config = dict(
    n_layer=9,
    d_model=192,
    n_experts=16,
    experts_per_token=4,
    d_expert=64,
    d_shared_expert=0,
    activation='squared_reglu',
    moe_layers=[1, 3, 5, 7],
    router_score='softmax',
    normalize_top_k=False,
    routed_scale=2.0,
    balance_loss=0.0183,
    balance_bias=False,
    router_z_loss=0.001,
    init_std_router=0.0119,
    lr_router=0.00108,
    n_head=6,
    n_kv_head=1,
    head_dim=32,
    vocab_size=8192,
    norm='rmsnorm',
    norm_place='pre',
    norm_eps=1e-05,
    positions='rope',
    rope_base=10000.0,
    rope_fraction=0.5,
    qk_norm=True,
    attn_scale=0.177,
    tie_embeddings=False,
    parallel_block=False,
    init='normal',
    init_std_qkv=0.0276,
    init_std_o=0.0,
    init_std_up=0.0276,
    init_std_down=0.0,
    init_mimetic=0.5,
    optimizer='soap_variant',
    lr=0.00584,
    beta1=0.95,
    beta2=0.95,
    weight_decay=0.06,
    lr_head=0.0288,
    warmup_steps=50,
    schedule='wsd',
    decay_fraction=0.419,
    decay_shape='linear',
    final_lr_fraction=0.0,
    batch_tokens=[65536, 131072, 262144, 524288],
    seq_len=1024,
    doc_mask=True,
    train_tokens=491600000,
    steps=2786,
    dataset='wikipedia_en',
)
Below are experts of layer 5 (counted from 0) of a mixture-of-experts language model. Rows are named router (the router's row for the expert), gate (a neuron's input weights, with its number), up (a neuron's input weights, with its number) and show model dimensions 0-191. Each number is 128 + 32 x the weight over its row's rms, rounded and kept within 0 to 255. Numbers have three digits each.
After each expert's rows: "gets" lists some tokens that make up at least twice as much of what it gets as of all text. This comes from a sample of Wikipedia text that the model never trained on. Tokens count by the router's weight.

# expert 13
router:150118133150101127092138175157206109110149149109140128124130166130131158117075135040131128120110134108192159095149172119161052202086181094148122099159200130205118103131153184145134112077051152159135099160134101196104081122109168136118121089086160163071103097152163131101168111093129114143191058101142158150116114157137117131120091134145180149133135124111094101170084176169150150156133129052138129083150134176099094080134097105175120134138178157058122130084107158125089114106135123088097130163098146109125138179126099139113140156090164146096076139145144138109111146129073115103
gate27:166098137151147122077147105086158080196116158195128101113149112065182162135139140155129125169132155172098131056087097092163101168180122078123147139096174114146107145116144085085074154055095113116120160115133104145084154135105125143148157176128133148115159159164135134138098114124143149146157131066173059103157187158133147130165120134176168098141143099178130078147147138157117090112166102125125081147140193165108103114100116147150062129102148174077143149102153136121158077171127114125152173177104093156137098165141128125074112099051113186120091074084177156160193143107106124168
up27:086118158093100069149106072171132071146130089096138068073195197121143119175162087154120105168107158161145172169074117124120122136153124075153094140128166056121114098161172099116170175155120163135155171111085063111131130180053144115150075129088109127100136122176173104081121133109142172133132078149091098114086164162103157149158112089155123109151111101100129130133140114109140118107081156125130105140130118142144142062131120151243146135176147142123153147131160101100094157148157167120094151134150118146097132120110187106179149096170165119133146062108088166168159174130135072160
gate28:131072181165168125134117168186155131094109134105186088150097069073168109095116144137137113151095156147107112163083115177166137189077125176133156141108108135181186196152163111154176132190061108127104059113134138115068107200072121108163149090120109147140058085149129110161140157171121103120121132131119151120079101120139100097093116155157139153102168078117147137155105125167110083124169144101122049101085077162147107097137142103075119119102141179088115114117108090147073135084127125140129150184132116131219167125099122129164086109117114139084130165143127161119072128121109169139
up28:171121115124113116089159140147126171103110136140150112166176107114100106120061117104123088117148105093063107134069151132131119116134140165110136135154152160163127148120133152103130131158071162104161168157163084152192138203135077131117094100069170207081135130111080154063119135132154113060165134129187127130174128144157050134097206118169130179141136096172119147126102168127099097214138145136060114133056113141112102153145093128115151080117073106149114106113178147107122120134099116134127141107190128102134141123174101148129198133081150163186128170124122171070078095089111087128
gets: "\n", ",", " ", " (", ".", "-"

# expert 1
router:161160153171115184122177100158133099129133153099067156144148147135123154152114137080146099098114062098159185108122181103145089123138192079168083139161141144147122085129139138135155137047088136129132147176065114138095113110106163175158091091091130123097097157182111084095187202139087116156159116091148175082145075144087101184104109135164128149142098063133123120132112165146151138115147043116156096136097136201120117130138120144140159163128130153122145117096081154121097089153159186081103114140107152205205163146084108143113110161106160128095117122142158087100061153124090149129
gate14:121144117110159173103127171201104136111075108186140115164176110179160096173116193061174097142159076140080126164115112135144158118166112158157139103100178139171105089126091136145172154130132147126151099144081141095049108177094114166123124185094143082115185123202088064100182113146110135133126113134154091094103159102126179148137173147139157143123170074086150175105107124146129125103123073101136095131158113133096129147124113095138172149113074150116108110173076169190060115139166139060127123101158110179105126117102131091132128146076128167134168102142084129181110101180088092118
up14:137136127134145145126147125186062125182146142105151159091141145143129146089091108076086122181090125117122122116163105124130133120170141163126124143062067142091148126152044082141102120157117109125124155148137130087104121137127140123114091099093090096138170122133119142161163164177147086138170151161095147110147093144167132255214126116131174109133104140112108108138119107116129174113072162110158079176147117160136150128167096093130112097084144149135066120103107112134130141088127140024109136154094089159139118084175112164147147187059140158136156105078188048151083123130094107114
gate15:035138145158202229107129115137122138195106106181113118164130095091089085192115130109114146142179098082135142116154202107094091117129079108161109065073133143132155148179071137134144074120115101101133103105067164112126086135129129090102091150179114064121091151156092071090146093125079079140118139112112123113121117155153138161102091115130123095147129059147154137135080148128140104157125111176121133148103085088095141119102149177138153151171080086145169087171132159108122153133166149070086127129138103173147175082119150120054138105099125136117170123163138138131102186105116087115
up15:135112109174093148143089088081122100087124121126094162111101142092057136080200170153066132152103193166164165135173153156176178155163147128092065123090070122109140134123125141139135130136165113064111134142087114112207132173133168125110161102144141187149105155153149123134184115118143182154103155095140133112130134107131180131187088170073183159095073153089080136093176139068103140174093094144093111087120136127108125092094106179139105105140205096085061123128176223107121121095131099127110155104107146125162127129124147111151131148140145165111099145187132154128101133150105103101
gets: " of", " in", " to", " and", " for", " on"

# expert 3
router:162107191132040160119183158195210103116160149111125136180105146145140159125096084099141130134122082191157127078099168096146069152122156154147123127170164140144120102094125148077139094132060090148148173171136118152106074122103148166143111141094175122103114173138150148065163146079087127111170074102176173127161120141130150134080118132174149128116147120140110121138101118160203159143146123072128146133113124155108107144128123135186101158188184170115137113093116154122103104169141173113055168170084104115144107155112044158090147158130180067115074147131141129090094140132139101109
gate20:150072098084134192149128151190188109131104140115139122115132091114138094139114090116155149083088102087133098125066142136093159106087091171145109127129099100064128118181192076148177145145055139089187161123150117086128116128123117146144170153121129101093112115073098200114121125128127124105172210141151099145135125091123121084214098139132187150175196195125120150108186101094098123129124140134090136080088078139105116097128147143096114109115133126184157052102118181132104130125092161103110122146061134163150135156142084146132116142128142131159185197176092155093162141126145093114
up20:110162182087075121129136148098134124114140099122136083070153147151115109120128036087089085176133080149118122103097097198085128119156136094084165091133109129063065121180148127156129139108127143157094085164104083117128101163087149039126126076182170168139049142064165134086186103100169151128086119147141117130149140160149123153161136124171150141121109190106130116166145135149135170117139113136186087113167139165131143155095157140168168104164127135139145155133095137118119063129153058194152104105139152189152156132167171130182170123099148097126125120105111134124091072097132089079
gate21:145091168110194149104141153126130171086114113106059083131122104145200173127154114086121191094126142149106141170140143132118092193060103109123117109115082118131098139182143111062106172197088095176123159105139142121168149152086123202128098154110123161099090100105175143183104138082156160175142159145184123132116153111155156138099160150114172112069138165143087143174142181088186117114186108132135156125152130132092119116067097121138154086134166109140145140091171158114148105141105145137103143109110082100149132100207123152155099135182168085164125127143099136078153043086118092167
up21:102114193237119178172156149135110122108140145133133125120144174164106121132127118187119153089078115075135161100137099124080168116125094114114132114077092133121086142121093172089071118134073127163107180111117141100131133109068169120185140133126139084078088107182155161114162068080153152083165119072062156138110129165147080141125096128122097033154112100114100167134186111097127099082082138161109078165156109139156117078107154122127092183102137159153106091114105123096148155099156076128124121106166105110144153150126117197107129057137167119159076138100113096160158077119117091110
gets: "1", ".", "0", "2", "9", "3"

# expert 7
router:167150144118078151111130160180096073094136132102080128152119167142109146092084186118133086108076104127153158074131125071190085152067152124187146142111131152156104091104136147088124079090092093174160191130084051139122100089109164183121088120154161149121106130154156086105136121144104192154142112103162144098095134135102163140073109159161166166151096098105087125134119081128142147159133109129208105129129130160088060134151111134168193171158142117114144170107074154164074067165154167122126124117096128131121122147112098171122120163119180117119084086172154140056113199096132148117
gate19:154187086132154080126115110156108178131138146112100132175148185155151089173151109142139126113160097086133119128165171138078057127093171164133189178111119153193155115114092133151114168103158127133164157156116091148176157151059128126163128094202086166150127151101135128103158117123144149103059181170117125103154139119145126133135145209099145148157130126161137112208192162146128177131109154180146122139116157172179158122093121158183162108104086122129124166072121150149057117137118162180092083088110136120105140103100149106168097137138157120118228126139177107089158141180175106132
up19:138065117100114132115097154128186157151143129141137143145089145160146141046157123145111060118149067153117108125131129162112177145104133152147133121140137124143156140154123076143088102165147100170142114161113103168125148152086099095097111077109196138147133063103120091063093186132129148108133174149136159113183198104141111180096090124140086104131108166120120132127176075200147121132145108135096096128189177197131116134100081036107126107093147169152143131080119079136165112147129104103133105152188157126117143090230115123082149123142210153086081133147132123119142155091092140190
gate20:176084121134064143126118142155133111062142161115173083154173140109085166133117105106146113100113185103171103134061067127148173134152140123131100140148141153177106064106097112129167128115117110134083167137068100136088166100107100130154101177152154057156142178149133154182120086107080136162135088108135120150128098125099122170091073139110155180103108180185176051088107085169120119085098081150192089141159147094148107141134108127101165152141104145114110056095106154184066090135111179130142182090096112149124152083176123149120193098160126131138152137168163147150120132153129167174
up20:073125117096118147091114106069105131049097121161088108045128131118103129202159179107074137152126048091122084118125097100119120102128210126151092119121106100129108123145138112099161144153173055115096146149144113096145099130087168116093092132147146126110083128128088191142099172100122133126162108109200201105106165173134183110150123121146116103143140162141151156114165136123106112156074129128099094130106126159153076202143156119112130114152115119134073082182115099118150123132177087161134130124135146171158008114120120180166133114146104124107106083098114191137186091158103151130
gets: "s", " and", " a", "y", "th", " was"

# expert 8
router:139134154105088123107156121160180093141150176131131109148149201173095146151115126119109118086127112128211075135175211114127097141132111060147136171182112171155129141169100176125186129118094133168094141141093076142116094100102123141153127110149150120099133118131156109106148101068138099128191094086145156153193103182140063107125112178140164157127117127152077082127120170106145198197134124088122173118115113154144125159185099131164112200146193148114141103097126144066090112128142169105135163156099078067138156157055093131106145129122182096114093097158132170121091138111078150115
gate21:117130142132093138110094130114129046156101130108103118142111126133158146140148125146129161171138077098158121101170154169141102111117131078096143136122115149157138100143123227170093134129142164131066172137126077145148134205162142144151147148125108166131215096126119059113105119067097099128121196130113107148132161195136156160119068163160108160098095109141128154134119122115145143157158126110141085170062118150155138140102132065083065137159184119106134111094097120057085132067102117133117112114130132083157154196160123177162144175119065127109074104062080053153120106104159107176
up21:163123130089138141135155175161152189083185145102146104134131128057080110098068134096088147109095107128134196077100122076151142162117080188127070096151129170188168141106196112157169132090102121096083139096112133140102139098113132129097227113105151123079176121117091185088127204143134146078086100134182166115149098087146132131131101106171166134133093087161118134101118150153126158158110137135105112118197130119182154136176120166145116143090033139131164116157104170081097164115146128116127117113141136144120135111180092104142084133134084125151070143178117116145168158093072116121
gate22:141137070117106117166094061149122079142070093145066096183117119113129173101092129145109153132099138176136133124132143071165103136085144118158154114081094156126140142128131157131140174133130122110146175114133172166059093194129118170127181072120130128165135146129143160115139118130139158101182132101135158146123099154204203150127190154201119145061092153107144194061127137187140171139168096201111156134123110129124109103151135152150087133110093130159114147142199111148109176105116162149176177178154158119144151183113156125094117146130164105081154117174052128156157106108175115173
up22:175156105130149080079122169087171203075102116099103121094097125119115033146108112180125142134142094128092129093198129146146144148127108148098128169071103098125050166111134149116126097130075094139162134118108120065168166068150137090085132156089138130181108097171120129112159101138124133121165150112128088169106095139113116143146165142049136116211166103111104146185137092067093123134087142125171139140142158143142103112128080116065143118136150153145116139103152145112144158183185136068113127133132102128152114094137111157194156109167159191129133019113113111156132120140089108075
gets: "\n", ".", "==", "|", "===", ")"

# expert 6
router:143190144170091150114155119143121094107132143095064153158121103150094155113133178102163080095115109145165174104156137091144110109132173103195113154155162187161115114176141125157164109120113126173108173155106147144088082098100139157132100107074140157112094145152127099079157195172074097154161132074149182129140100158058110176091120158158171119149109070124108119167123147100148129172147094103131074148141141245053112117166145157156133127150133195095143121090123148147128096189161165097133083141136135166184147155057109151128141189138154129098147110156178125111074143118132129131
gate11:155145118104106178093053042133170123110133116133158115100058101109138115101050099151118098159141098181162195131146163123107105157129148132122144114075133144137124135125128113172146076147152035114154160107115096178161171109117082105094102129085150216093089131097152097155096123104151105118186175108097096136090167168141092175095130136123127109131141120158046161134196160087133153190145113135093137096131159166121191083134122144145144099155100160131133061134118094095118090170103139085147157092129086198133102141118111125091169153145110129143158126163103194086131129107136093136
up11:126194130161060042106178129108155126102110131125091148151149140126145176147120207119192107103143119132088140162148140121164193171115172099134183126143123128173088121115158105120086103095155104141151091131096111110107218204106112206116137106093156100139154159129154111082115151110067130084139165111069171141126096116134123149164120138129120094151157160133152117066108138161084173139120136104093088193147124140135089134102101132074121146147117188118081067121137159125143174188105156118146117183148154116166099120138112114109178086114155096101078115094099082104164081203129129114
gate12:106139094174181107115078091156111145125137179125081138171152138177170201095118168135153188108142166089115134129080116164128058101100157181132104164138137175099126179111099119145087145148094097094108169118088152111162132097066102087117108129181118119116109089129115145140095150199159159065113217179128165080169112146121098075152125075140139111154080136114136120137162141080150128111068112121163108129094098099119112116107052119121110147097183174106144122115118131136127124192138138116096086095147104107060056138124185161104110120100167115165186122110178169124109106144091089139
up12:117145115104140133158182077198139231090114133144122119165125128183095138146175145165083115100116145133143107148129091139104103147164115083156082138101129187115130096122149163150148113060176087159163149105083143126148125156131134129120185085112113144116142135098155078089104093096108163113114156102098063090061163102126124097205093134121100161098185105095079117159079187141135112107123153191099174145126142112193132151089197103111117184138105115098135194128073141100104115112127078166122140152123082148128132122099132171128071089163093130097070175152155118165098115146118138065
gets: " the", " of", " a", " in", " |", " to"

# expert 14
router:166149194141111191099147122168119096089174135101126153137117160146082167137120146098128078111110118127125125104129141110135092150048146137195118109144107142133080142149130156098174104130104102134149181132107133146114095137127151151144077088127180126114118164135167128114159105127105128171169054095180174120157104079130177103095099156180094107150154118071130105135051080112185164172129122111114130204091091112136065167173133138152189135160204143154142168111096148121078080172158160107083075144074134144134103138148120182124139157131177127125065133155150098068111147113178178083
gate7:140100102154138134092147127125136117083130168138164086084135125168142067103130161172083123137238101164160132079170195135109124141083149126173111088127130086117103169170119110119144077142153148171132094145194140115132132130089115172141141079150148123139095098091139096082150138113103141105162127136129154121145164074098129105117126126093115193131093139119154205093099103121112092156070085165095182159097071134143104137148140170103140074135180143113072069110196166138115142181127198063107104126162146116086135137127196101105111137110164103155092093087140129085156057134140122075
up7:124130172115076113193124144111105118139176157162142130108120148186079102133116084094139104067115165079022118134056105113123154137169139204154145139149101119088126090117098095139165115138100085112117129120110131128157133132156078119148132134126101092117113078139130150175178146151106088125122194110158170112188141186142143172129132109121104160125108162126083137167158142111137139170174111126161098194167117102126077155176112116203141135106100138130124141132167160106052164147093105150120094130116113114125110151144085074210098165103093164140107148057139136057131144092186197101
gate8:153167143129127217139141124106147155164127164123103089120088142153141192127147160134118083185159117193149126127133098188169137121123093116167151095148134166160158170153126168082215158156083117157116173131160149088100087103166098187152102172148108159093165109104182129105146126116182157122121144105171131149183152110071164138132175125119108075144131133199138127101151139130133090133121130129081094164101118089116125111128136133094099118130151125168172171107086126172154069164101130094134105102182101135171128155228122145115140013141126104136120069157066119141145136151179112124
up8:093149110122087122115121140100113169105091122134113147050141129124117052148130097136108116135096074109044114145168122119108157083102136126070106148144116151126191135152093145113150083122087145107123156117152164143101142124085123101072170187120174143097116131140132122060163091120116148077126163090156179101151185076142145145098104097183166157161146174166118151115094157109094094135181137093144137083084141154103151099132056090172109060137120093153129149078088089107160097118107126130124094109084091192148119126144073173170148097131096121151183139070116174048140121069138093082
gets: "0", "d", "t", "e", "th", "n"

# expert 5
router:162161119072087150128163110149145117086154146094062131102105170165141148142132112100188110133112124207127163099170149085143121161122160119141072079220170180153108148203122164188136076164119080153108159150112136162111100109088169131173075101121153157115072170173178101082159123116105146150149140129129136126136123143137074144092119156158178184130086159140145086169102169141166118159133118079146100112057092160096117133124151183141135122108147148132124152110147155112123116181170174107163041179116088173155118168106105155116088132089152149096111158138150063136141125116143165087
gate16:159121096132153157122127150133098149115074169096082094099175164175152063144087186158129146085133089132111133074132197160082157140148099088095070077178174108137133134111121133154131148117151101161195154116131146105155146151141178163160102167094147128143174125181109141169150089126134103176117126153075122111109172099128154098054157123141151219119113088118094113141102145160087125164161136102094089147050104160119068098161081191181149151110100044104133147154169144152136135122106085092126114110148126119165155123087181183123064134144135141102140154136095142134131110094088167093
up16:159169130159127145124073148106099115184108135093103108078104099169108121152160113077137088097086109158125109120147124098168164169149090117137083153126072141161148153070157098183144110112074096124136136161155154154074153107138205197124177134160084138117155134095092122125096098096124130136069184131110100130080189161131129144100173131123153141104161173150143108151106066209137138167129175045084167128117168118140097166071090098151122108113073175120070160160112171152110160121109090145121096137117096088162130140169072139101117165106176115097128094188126166119131109097058143143
gate17:181158087076087143110127119164145129143073103121169122186150155108095074149119171158126159123123129078155172135127098097151154139167181149109146094123150158110070093149106194192095033120088159150144110141104134125171104108144133137134183072120133097143132170148172126144095147108123095146166127123095045132139122136136159140148047145115120106157191110153129148143117123102094123174150130102167191120085168106107057119088128173143140084092096115093103069138066148127103153150135127105104133171160111135124066103199154119110120142210160138111154145157080112132188174088165115123
up17:086160167135123149158123143112107139110081076148128140142096134119144134169132108130180106122157135152155095172179087119096065128164159118143180140095180134099091081121113163184076109155117147147110099151103107118147132133183148136143149109111102157077126070130154162163208095148127118180131128148071140121175145148107128074170175057188178097153113139129115138094187127187069168085072156086089135138122146098126156143110126124114134140212114127103077134134099124147114156179119172150082191079144166107130134172088126205123090123180101118098137182170101118119110147161105060157
gets: "-", " |", ":", "|", " the", ";"

# expert 9
router:145146190174122162094174165158163095108148136121119125198080151141146152142121106100150111081061106134167127110117146073179087150124153114122105154201157148151101155133085138123135096147075096137108156171087046171112087128103144151151081117088145137083116139161190103110165125125074151183165119081177186150151135188114102151107106137150152127143107100144164116136082163150149168182108105088086096154102099167070105100168132179159148168145201157126144149140118154131121110137146180130156105153098076133181102153069097152123123154068155101089098093145177082083112154127083123115
gate21:152142147154128129103085142163087146141153113164168139167126139146098118134108149090103105153126157078106148120121148140118106108107073179169123099161083143133132168113121136158157132120070062163171151199115076097122130104075154098080174102116094106105129137108127111094071115180105099104112101070112094154138150156088120112150148168101125216088154077155162067127072116135126162092116121135142111175044097144168138117101113103173034146087124121154110160096105102111190130113130095089189108135109080100104148128126130072137117154082134121119105187129204059152072138092081118160
up21:092072023077129173120104172142081117135180108141136146097186144166118152126232126133111128098096107113155179128103133135174134171149151145195157122096124102169132124132136142076140076165097165127136179111176151147079149116063148113142071174108147065162111194190100124121116125126112128101175072115066147164111126146120112136076155102178122139110145172171123054151120137165082112083109115105153129094179146079071184174119183168132102090125123153135112115086118121133088141133100156113136133123096135112131125136095156101113155105134147077119115108184083127113079107121113155138
gate22:137103110132116082142147109129166172122122129128125113132143143161163095090051114146153113127175100148126096125145193100092081164154157141121143079165146103111095132081135110103101117139104077104106117163119110158145216097134101144090135165166126144180086136133136143056172149182074075171159124178140143121123095169079126083120121174051146056137144118131075150090171156165180136169141104164183072106128112130110135091147124120184139115132140088042125133142186133123143151140164162151152125140194142148130133164097139119090073088051106146080137189164172138091143120149084138155
up22:138159212154125136150131081142139142137098152157195139144080120126177169171109130162112149137167155087153092137201082154109158128140118101105098180119124154190120086079074143159110146064175156124131159152127110088189046158114046085159141036095133127120108131066123081156167110147133134088154119092121164169140109135082132181127119145111101158126100085119106122160113208149132130111091099137075126121096172147136046197112135164167105115097100113094106166122117097129176149170126108139139109111088120105077123108158129168132163143099148156136152172135111119140109113179084148123
gets: " |", ";", "|", ")", "5", "\""

# expert 2
router:154173130121133170084155133173124071106161155091080150137065135136074178183139163094135099090132104096166156114119132108135142085125135091184093127162169161143080155133075110149134114142116173116135086148092112173136083143139158143076094084060142115115094134135149123066159174168080107192161096117146147134137102112126095130120115155141115135194139138091068108180095111093148134136194139101101095211163151155095079149129111160139188145143173212174165109093092129071120105179160156119134069167119120202141132173089142171124129181119153136094149100137132125127121165146143159124
gate8:124108129123110147132153128032118175101122176123166133151171122093119152134103104100090102116100149122091130140128111085076135101105128105112145129172082100086151109148150141173104174111185072098126090083096150141146068187124209127126138089132158131145101112119146092148102142111116086141136127078078154137090105138094105179152187196130115183202199129133073106073165117126103089140137168142203123145177091138082088100112143125113050123083125081162150135131119170173114125145188188155101144132142095096161122126136072144149128171155147136127186108100125098133102149119141151204
up8:116073135143120164070149099187082118079121118134085131119098114109120147118101119137105148139159126106156081122172126108117170137085090134111121122159132053156105149152139106172097185165087132137130129141135161136111121106195180202199153147137126084082119182148086132197126123118166112117176091113130110184111034089174179155173152109094116147171134101120112129128099164096092106109144145166148122141164135131138131100141090126088167156113129187137134155122062079175153109131156110135156153133041081182124151107197095130086121182118115146128074111143156092129160142133031125136
gate9:138091142111130127112137156140093132114122124061073092122129149157124105193178186080111153103123107108130164113134115119130184165065086175150122099127141190128172152123123086157127115085129147142109122102101088190181115129102137204099127126072146091074149079133145110143110112159151120185153069159153118155121151135180096121230147135081100091083093139080133155180136118174115121091121093114165158132102065113151104110141124171140162135123119169147131073109111105137158040216133130083105124122151135204126191153113165065098106144115153120160172095154125104159157105134136141117
up9:111153148107126168150098092128099107150104076151124091167110131084123169155161117149089139096140135107080070129081108146103122104166124146156069137089068143151139125078103090177113105140097139168121111122120079147130148122105160119148132105161163078124133125112155193098113173104067127079135156060183083140174119105132169048128098115123111109115104075117177155193173129137111095114142159160198179080165156163152220120138085142111129070133131128105137181116138103087082157125129102164125123160169156129088184178142119142130137153090136122094163138199116078110098140113164117217
gets: " the", " of", " in", " The", " on", "The"

# expert 11
router:148144164112111182090125099179146087095183163087106136160086156173109177108135143119160084086100084110154126079147151106179127149062139123134131080152143156147091182166142172087139094104101129157127201134106082149092138092128149139132078085142166106112122138165192086112159140126080192200155127129163138171140112140097136127077090170163133129167116131079135096154113104143167155146158115121163125191112115105113072172184118143182156143154184137118141157116066117135110097158157178085113079153100115131123121136131116188142101150078184160124096112181123101106121171056165139067
gate11:133132115126170170150177132136119147162134117152090147103120144114110147130146112118122110121114057054139080092117145153114189174091094130188148149175104121142154158118144195189100197131143170138165206128140141198189108101170129174153161143115159140130142111095143098165126119136109162154146113129156107138114124116093154149113178136055081081103161109159105146150209153156141193098160108099154140136089120088162139084118157139136097149149086108126159150108114124108137169180084131077143123152150167065140126171152171110196080062164161080063147092140104124146186177135163100112
up11:162071096085052165091164059125104109155111160088172100148090122170104184140112137119113092137110104210132118075127119149150198199129139150117117119085152102151153116078149112084137116164119117139171131131096166126169106085111137195146119168101119146158127114138109105108091081118087153066148101149150124130179122113186154093129159145061116120116083103188105131161219127139118104159169199088197167165174118090157134108159120097122117142107129111074131156147127109086084091140120151125078210101130140091161148115096140128159131145100160104111139104179131121154157140115147160081
gate12:173130124152141115172115104159127123137199117117170147149134115149125137010171152107129163137152157111131138071173162101192090149119129069090164108093180116187060100139104140145127133096107099097109186120094128134179128169180128084136133102153172140156097176121103094074170129107066140155102131167142091105123146185101134099136092179147127116107102121153121156169126142108125161092114171189105131167120123179166126150133127085096122150188147156120081132102142075179177113142114121201095111133133155166157114110163136129112156072163214142069128147158110109125169067107152159110
up12:091106134090146120044109204113131130213137151119153138099108116126089132128106113112153223141084109147177109073140111090155217188141122145122073155122162087063153163168080102108192111152130101140151140147161083120109095048131077112151102098106202186136106115129155146115152135099136137130101109130115123112173148175151101140070118150124121132080102158080120119174181142132130166117149118081143116118166156083174133147136141114114124130174198099144079122112188111117185133149170138105140128138156131118170180123126077098119166146131118130118141129085109139131161108165180196146
gets: "s", "y", "er", "t", "n", "al"